Weights of a small mixture-of-experts language model, trained from scratch on English Wikipedia: 6 picks a token.
Below are experts of layer 5 (counted from 0) of a mixture-of-experts language model. Rows are named router (the router's row for the expert), up (a neuron's input weights, with its number), down (a neuron's output weights, with its number) and show model dimensions 576-639. Each number is 500 + 40 x the weight over its row's rms, rounded and kept within 0 to 999. Numbers have three digits each.
After each expert's rows: a language model's description of what the expert responds to; "comes before" lists some tokens at least twice as common just after its tokens as in all text. This comes from a sample of Wikipedia text that the model never trained on. Tokens count by the router's weight.

# expert 43
router:464477559547451436512517524579476527465528507480477584554540472545474448523536536538417469500536511552487457506478550487492462487553535470529518581490509573546484521503474517558442475482526525
up0:534487523518465483502464517507463535423467566521465525499526503523455541537464553400539399426562521491542500535539475511499505507531519442478517576415485516538531466537460481546611462526465475
down0:487500524476598574490485489497464503528538563491499500519510520557531518501513484544447531504456418466524449395487500481474483533451507470445496526457429525406542537480434516487502478501415503
up1:408507443554493422513435526490510555471485475529509553502524514497490490489522514531495469491571563558568489520427552470476503510479500478527552550469493510504505553522510489539495518503515488
down1:517533451473442516557488549525419524581546528483539479506566419526511476501410420541527502512453505537488534546516523497517503462516510469546510519523431494487429505519480517471610488434458443
up2:589473569543527485443442530488481553454487446444446567462493499522514556487378547489533569550436405484524542520540431440515474477413489510504519496516442416563512532550475527559460572477541476
down2:544504449470502522533452485431469515456482542537518514507458503519504464445499477479555587446529537513395428469497562560497528499603512466459495519468550452477511521469467521570401480559411553
up3:497471496486426469510429575488563539502536471524451477489494516449440509586458507449520580454480532541439531404456592417555488516549485593494501485493442482520513515507501492489534456504517528
down3:475493524487481495481571480558406517483520545440426521464461463549486455558559481451500465474525550476500481498468524466487487545484500521530489526509495496511522484469468499474494470484507434
up4:484529488465468404553476527491438519481540555520603536486446464524501528443603571538458517566566542520520541415574590521564461491481461493524478519534525398561541500451472502478478512474458541
down4:556549528497559475533521556561520467505456482513520519479526523525474513496455451527553494517432507558517502535463432477476492500515493509550500441482483565472530445537513495540477512495497559
up5:468416477411583563481512467521459572548557465528549462487524421480465513524499562492423567548549487435574476446504509493508542448498462532437473474536498575492503558452487504548420589472524518
down5:557505476521488518507462518495595501443460456512529455527481546519510538581484486540503463538536428538518525491505507571482535508546516505413505492518464428546548475525630460501546490504475504
up6:466462549461525558543503535524546411424448477525510473519471493491512526378550529537381502509430525537506504527508486544505488512506516456463469524444554417554416478496483476518465452463475514
down6:502489509561440453484511426422479523468532448564492431475475505477492511543462513467553539496548492574540530495470488465488520480450524522542497461539534467467537544556554496500546468557511476
Location commas, line breaks. Commas between place names, line breaks closing infobox or table rows, and compass words, e.g. Yarmouth, Nova Scotia; south, northern.
comes before: "-", "|", " who", " which", "e", "ed"

# expert 5
router:457515528468451457551510522497443531497502450440447538531540520534533503478482509520463463555497522502452541525566520498462440470550487495495503559466485544521465473534515527382482550453522512
up0:496410510482520525436529474554476535545560409490508514530434526542450551517491471502559406487511476503511606519519454530539525471510511516463442556543496545503509582429488519404514524540475610
down0:515458486489606503535502556560489517464517486539457443464527506534496529522565475419429450524539524480529456511536506431476537499489517478477562481504596500553546506449494519553447503525542417
up1:518465486497542443519470514559464435502543506501505470457524493506458529457513478453376572469516588537480519514437496548457513494558520440425499565400450460471490463483526551561547503518508411
down1:487556428442488555472480542529545548538584524461482542476523537439463476499531478559446547483505510469508522530497534414548487431521534450476506533436507493536512537488460431448460544484483482
up2:518494493402475502496494492430522488490496494504493539567476549500450417518468530478491478477576480480472521578572427530523508446495496493489535465530539505553522495428487513523493495456494544
down2:470527499525451524493462572574501459513537505496547556540494440520484464497478550515500493464518496534503543437510529557488486520593503579458531537449446430540540490488433450512496536525471496
up3:421524498490501505479524518498515518466543427479508486481542599529542503509424563466470533450496543544458451502542466446501518417496495493508572496480517592462542489490492543523489475520496480
down3:525501587514505555462481573484495546541530548539541519479548456431521511420500545527463507425505525406518554545437605540539547472474502451515502511521484431496503488402458530512533494478483518
up4:439538602479528493510456550584477542485567502530526522476446482577478465506534520481424546455472517488525471542494479502522547485486497473445472470484500478541443544530527532455580496507506456
down4:550544456516508488492480514404515612504502466472458496382550583439532520466517531482485517530516422484488476516552523556444554525463536597484492432484434488474490537515401519562460427512520539
up5:471532541524511533521505504450446521494481433497529413572532474451612471473506392566474519505443431578502482517477504526489460505466488464464496517492510466529453508467490532513510482531473488
down5:493523518475536476480486451472560453502476487452452437513458454530507536499445493527486461533528525484467563427575544479599520448539474465458470529506567546502519539519495453458433497438490541
up6:546394471495450475572473509460448461465499499561456525526483452443517467523519496502524436541534445477515501445567515528513447523464525504447473505468514449525494558495515467514546535525542527
down6:461469486536545438558463581489481492529486527495550535482485486491526507514444515446525504458573496541466533517537525486542475541578444444481520519482464483472518570525481462463468433476493462
Dashes, binary connectors. Dashes in score pairs and table separator rows, plus linking words like by, under, against, out, &, and minus signs.
comes before: "-", "|", "1", "0", "2", "3"

# expert 33
router:498584495462512490479512469522552561484466503550501468512502509509472440424474457518564534478509551475561626542473589510598438523461561517523516486482485525431560524527491463509489420451436517
up0:512455486472530553471501525513547463515459487469497462484509514488493470434527530490486481499452536460532513515479519443475517441446479480484505483477511491414496491545504462503510501518399474
down0:473519506491509460466530474497509431524488515514479546491530553464431553559532514457518522507524548457538472515508539515467396524518494514484470533544541501475508462543548477536520564520589504
up1:504602515541507510502503530503473479507417515477466509499491512536452546569507458543500545434447521508554605557496467507562506495429555529446508536532485478564482505478481473572474476609491522
down1:561476457475528509515573574503522527461558501484529461503457524431536485515442487520448469510564533503508493520487484518442482570435467495488510475515450476474488526509455469478427519524542518
up2:608528511492509464542531508478473472496445509466535561551557474411492553489539539529491447497493535539484499516534517513525447497490500441458483526438492621453516498487515514514470506453550486
down2:531504528529520519476473507458487450466448544476452486597499486473543478492495540419488492485498490491503493473474439486501472518502493454508507532533512519523474462515485504471535497526556440
up3:479565560489435478531449443451567476628533526483536557501430457450434450539516497448490488498533526520544593574498571474499439482423448483452508471521523454502509473473428443478499438487519554
down3:558517462444567556527492444542463518544566444533583561508459469506472472573460553557520471482507473492535552501515429477537479497489590549516518443535518510539549515407558492458494540508499472
up4:506452525484470520575514521398577530501519539520509470502480502506440449491499415518439507534525486484517608537429498444521450552518521464441487447451476609503507459576526520483559527511449591
down4:498473577542486567495505504521545489554541478476504549483496497553478514465519514538466527509516576551472509495675510471531447511466485416557472437470502492505505515520467490481426486485531507
up5:425459499455425501536509482432535510544538500432518525442556494507519487429544557451487454476524499434471557530512622476556465479525509504487498499560480498539500562468511541517491496508448463
down5:525596507432375475473502483484476469485497491482400474503526506439480509562495527436535476503518518535521500530511534405453462445490464503486452500392449469495489510548461438482515451485517497
up6:473530515533495511492522588465510496496505488464508506547448505579462403533545530534472440502459567472502517546508527583552482513506489553524486458468480509469444469531452471516554560506449520
down6:496494523399575579571492475525502507507592511497446464433601509490537498464465521540530497530519479479461506523500531488466538498533592496460491526529468562545500527495446528467553557542520496
Infobox and list fields. Line-initial dashes of bulleted lists and infobox field labels like Born, Area code, Preceded by, Genus, Coordinates.
comes before: ":", " |", "|", " •", " \"", " by"

# expert 0
router:509481538527503531495559451504486496559459529492497488456577460492494493456468435494494524499517521563484463501473533488493455443468503481516479564470511528456531473433498467480528451472479510
up0:523574476482498546510499537498525493527474545536457458501410492520557513533511505509487487488502509471446490465510560488549574532476511530577472431501500476472498459472515498549553463470516532
down0:517505447491503546483517474469494493513565577545538503499460462536525482478437447481445549479510475520499498466511511531444460431524510488500484468449492509475520510447576480443536445519408482
up1:480510542411519581495511453473518487455467468553513495523502546462463611543529487479463435500482499510553444535524499446459490498472408514491480508525511459456426502531549520510533529473533475
down1:499512460468456476494462517547517457421518536478435472538443496433512511523522496432505475514468499586507494544545559525548409448521468487472460487437502464482505537466519555479451496514527456
up2:427550479539500511538535511483488435474507498546514485488443493505577518511519458450429484528512578542492481476521472416489509540526508592551500495537438543495503526516487525521525542528527569
down2:512487461551571527476553501510436480483512460536549512521538540426575473449444535486490412502504555454461532468525543459481517541543525460417460527498430531522517458525465570481475478525498515
up3:478500350535452444466470563494524501506440459495542499553599549464497536519464498588489486530488489464563543521477422526483492516499540494564492463420482492393498459460457571472544541536469496
down3:483494493612504505482493466530656446498582537524461536482535494577445538481482438500522497523545540474526430492471534496533490469504536533555448469506495456525445510488517451514484541442505473
up4:475468500496542521537469512503557449473499514475513476488517507483572472363477458480453511484549474540589461546492505511456435531539453542588535451391420471538553544498462523591518484549432552
down4:528505519538503413584491536472443586487503385508493488577562492507455527607490561501537473527546477502484549456454498452476520385487482545407497460569468528461518468520518471424522487488563502
up5:474462516480517572531515447506480519494529444547436480468471530525508513541512539465436496512496503442517549535459498409501491454533522549595531483524457542571529543468534532562502445460481529
down5:624472495513480466404528434513564506472441599503415473531456512568458559488528454568455492522427515451542541473568482480482582501489563482472533511499483494534539467451459523471412541556494532
up6:479528519547461506466566484485501477523493496448461499463480518414507428494514525538482504507494422503601460549528539517514485588470516521501539427490464454520545487478433593506511520510510459
down6:474524478497469522526563498525473552489531518434562446535453545453431583453552466528523568475475470510503521504436591505521493532493440415370485555458511503491489503529470418492542533515470533
Dates and years. Month names and years in dates, plus the comma or parenthesis right after them, e.g. May, 2008, "July 1979)"; also ".com".
comes before: ",", ")", "–", ".", " he", " –"

# expert 23
router:506479517468505514579513477531518515547582546439532523466556462495453503450468472534520453473517485612436523510494504488488467507515518526422452527501501573502493464542563399523515388515515558
up0:524573539473490504430437541466516514545500539502460467551502538433548547508548473481436510486449518517452478531428469491504464469565535538510519504465459511495538486559457465482532490466438531
down0:431443496537459489497538499521484543447510464624552548480464461591560511494536507491587527447393479505557533465428468484587475487446478525429477508481523466426558500527583530499431432468504401
up1:513597526495503556438465565490584515521507453537462498431545511547467513468491526526497520502502499548404465447514455527456506471515537521476526483530501516601485558439482464526474426469576504
down1:448469546479514500509532376539443474536493522449470476471540537438486424449533550568447459482615491466479477402494545487618532521538407487495558569474548469507521508428455454472478511502445531
up2:466444445491493498491496510514468484512570532539531517505478551541475450533513488478420541409515593541485566462452465435517512467601504495507531451561469502420529495549488547511447535487550518
down2:468497572518501516488411607582468562481484466462507506535476481565508572440462490491501481555480451484513483491523491534493483553490490494463447484536460582475422574508567487491554443440483597
up3:481542430496501484576521546510522472457503533504497517521548560538407558461445562517480485537483445458522484474444586523507519479437506470537521447458505593595500486479455486478470493471485510
down3:513510566499482552515486514486534507465500433471562542579532515559446547629505553537525506475547448423470498489521435500466484520507529562460521508531513427442485521538612518501438481505519496
up4:508472524491506513436512510456472478519508475495467483490481482502535477520471508498470474504422496547462531517508467541537578532509479424516482492517477525442543518529523543445523481546521577
down4:557476497455495513450455398445500527442398459519526566471501532504505566498487517483556518485494527505568557493505484480486538475472523543479495534445545526450490527513529476493516543461503487
up5:462491524483522521442569489542500462462532518551626524507556481509484497526462527515502474569447567532492490496488483484560547517507422515503446498507545503515513481422495444466456454510519481
down5:468466505424500536565470512513491505453454568566437533449539504491502559432390469478512604483491520449488454502482510467511521489544507575518528581528473523456559510500504514502552470613486521
up6:478570490580507458438510451553535501513491529541488435544458555444499462585478483453504503467503492532520487563521462507498477461425538474543471520510484523529543503566417492561512453547528433
down6:524532485484448442483510573513439512500523482460477491494451461467501529476507542502483477518603421450488476483571562576484526473521491467528524482477471432452528491589448516446506543417403459
Line breaks, list openers. Line breaks ending table rows or list items, list-starting hyphens, opening brackets and quotes, table separator dashes.
comes before: "-", "|", "19", "The", "1", "18"

# expert 8
router:526449529459503482518464482543421513554563485465550532446462412479493565454467559430487410537518450630433507548478449548533486478501526490380565457549540519483583498535527439525463460543505473
up0:497535496522520467453513487447516534499509442515549500557500549460417450559467505509467562541436458533522466511497480445477434476437497497433474463591536510475513545476466529501474408600489563
down0:600478530507461483524568444506551528448556551514500534488440528473462469540533517494527443570439462511533574497506495541581525524531507487459535494533560410617531535473469466472450542552482439
up1:563520530549553511458486496530438476507505450484456510543455528451508412500497506486527481476448478496470483543481444519515528474488503491552540438541469521462423515467519484495439461517517433
down1:511480459491521562510479466474537474522509563481520539487508481481468553474437556457519541525487524506541428535544449531530434512530506514453491603499507478529575491529469553453546510449459504
up2:529570470439492489509452507554440530438473500491513441498429541465542489404476504494519478500454477495464512478475463484457529544492490501499545504496465465486466533522486501559401450494553488
down2:564477509451470472477481493566518464461444488506509533493478526453486427508454448454492466533480454544509500503503493497582531503574533460500466541539511522530498536528499491482513531495380500
up3:501518567539499455445533564516483486529480490502465468549555532463507488481519526471458484545550513545442464525484509474530503471456577507554609543542358441531587516541438565481515533521558471
down3:530491484465509561510488518508502530474514553491475501477535532496524494392507521459455535493507461477532494451521460508505483520446526465526497447445513563441467475484456488553474561494536524
up4:474434442539517480496575465477440497455424529536426580575508476454493461517483562480526461558524503518444564450506494455536565533522378517527496515494524502469522502439559504513514512521476541
down4:497510506517487458519509513503499527460504493446509467458508478543487456505485493508494506486413541496428492541518400510428459498430517511504490534453484572524560455558451535553603466572482467
up5:475464580458476554515508517420501509550449495507480460507444431476482528476525561503482473500479488513478523424554507452501528481478455572603478482514591551491467442585513476550393495568530528
down5:580428498585548551463481468517490509496505483530620428562491521530536491488448477461547427457473534586460522501444554445604524507584475595528505486486501470510481408566582491510518437494530507
up6:560454457484522497496496486542518527484528427516471505493477542431511472577472503568437487482457501479518513488557416461486498516582474453530521494517542428506559556549442439607511482519462603
down6:498577580370427503533460443477476490566538478519433457527437501493483453462472575494442497466563539472461446506535494499507468464513466435493477489515493519505491572536525495508489549448464473
Line breaks, opening punctuation. Line breaks, paragraph breaks and opening marks like (, ", ', [ that begin quotes, parentheticals or new sections after a period or table row.
comes before: "-", "|", "=", "The", "In", "19"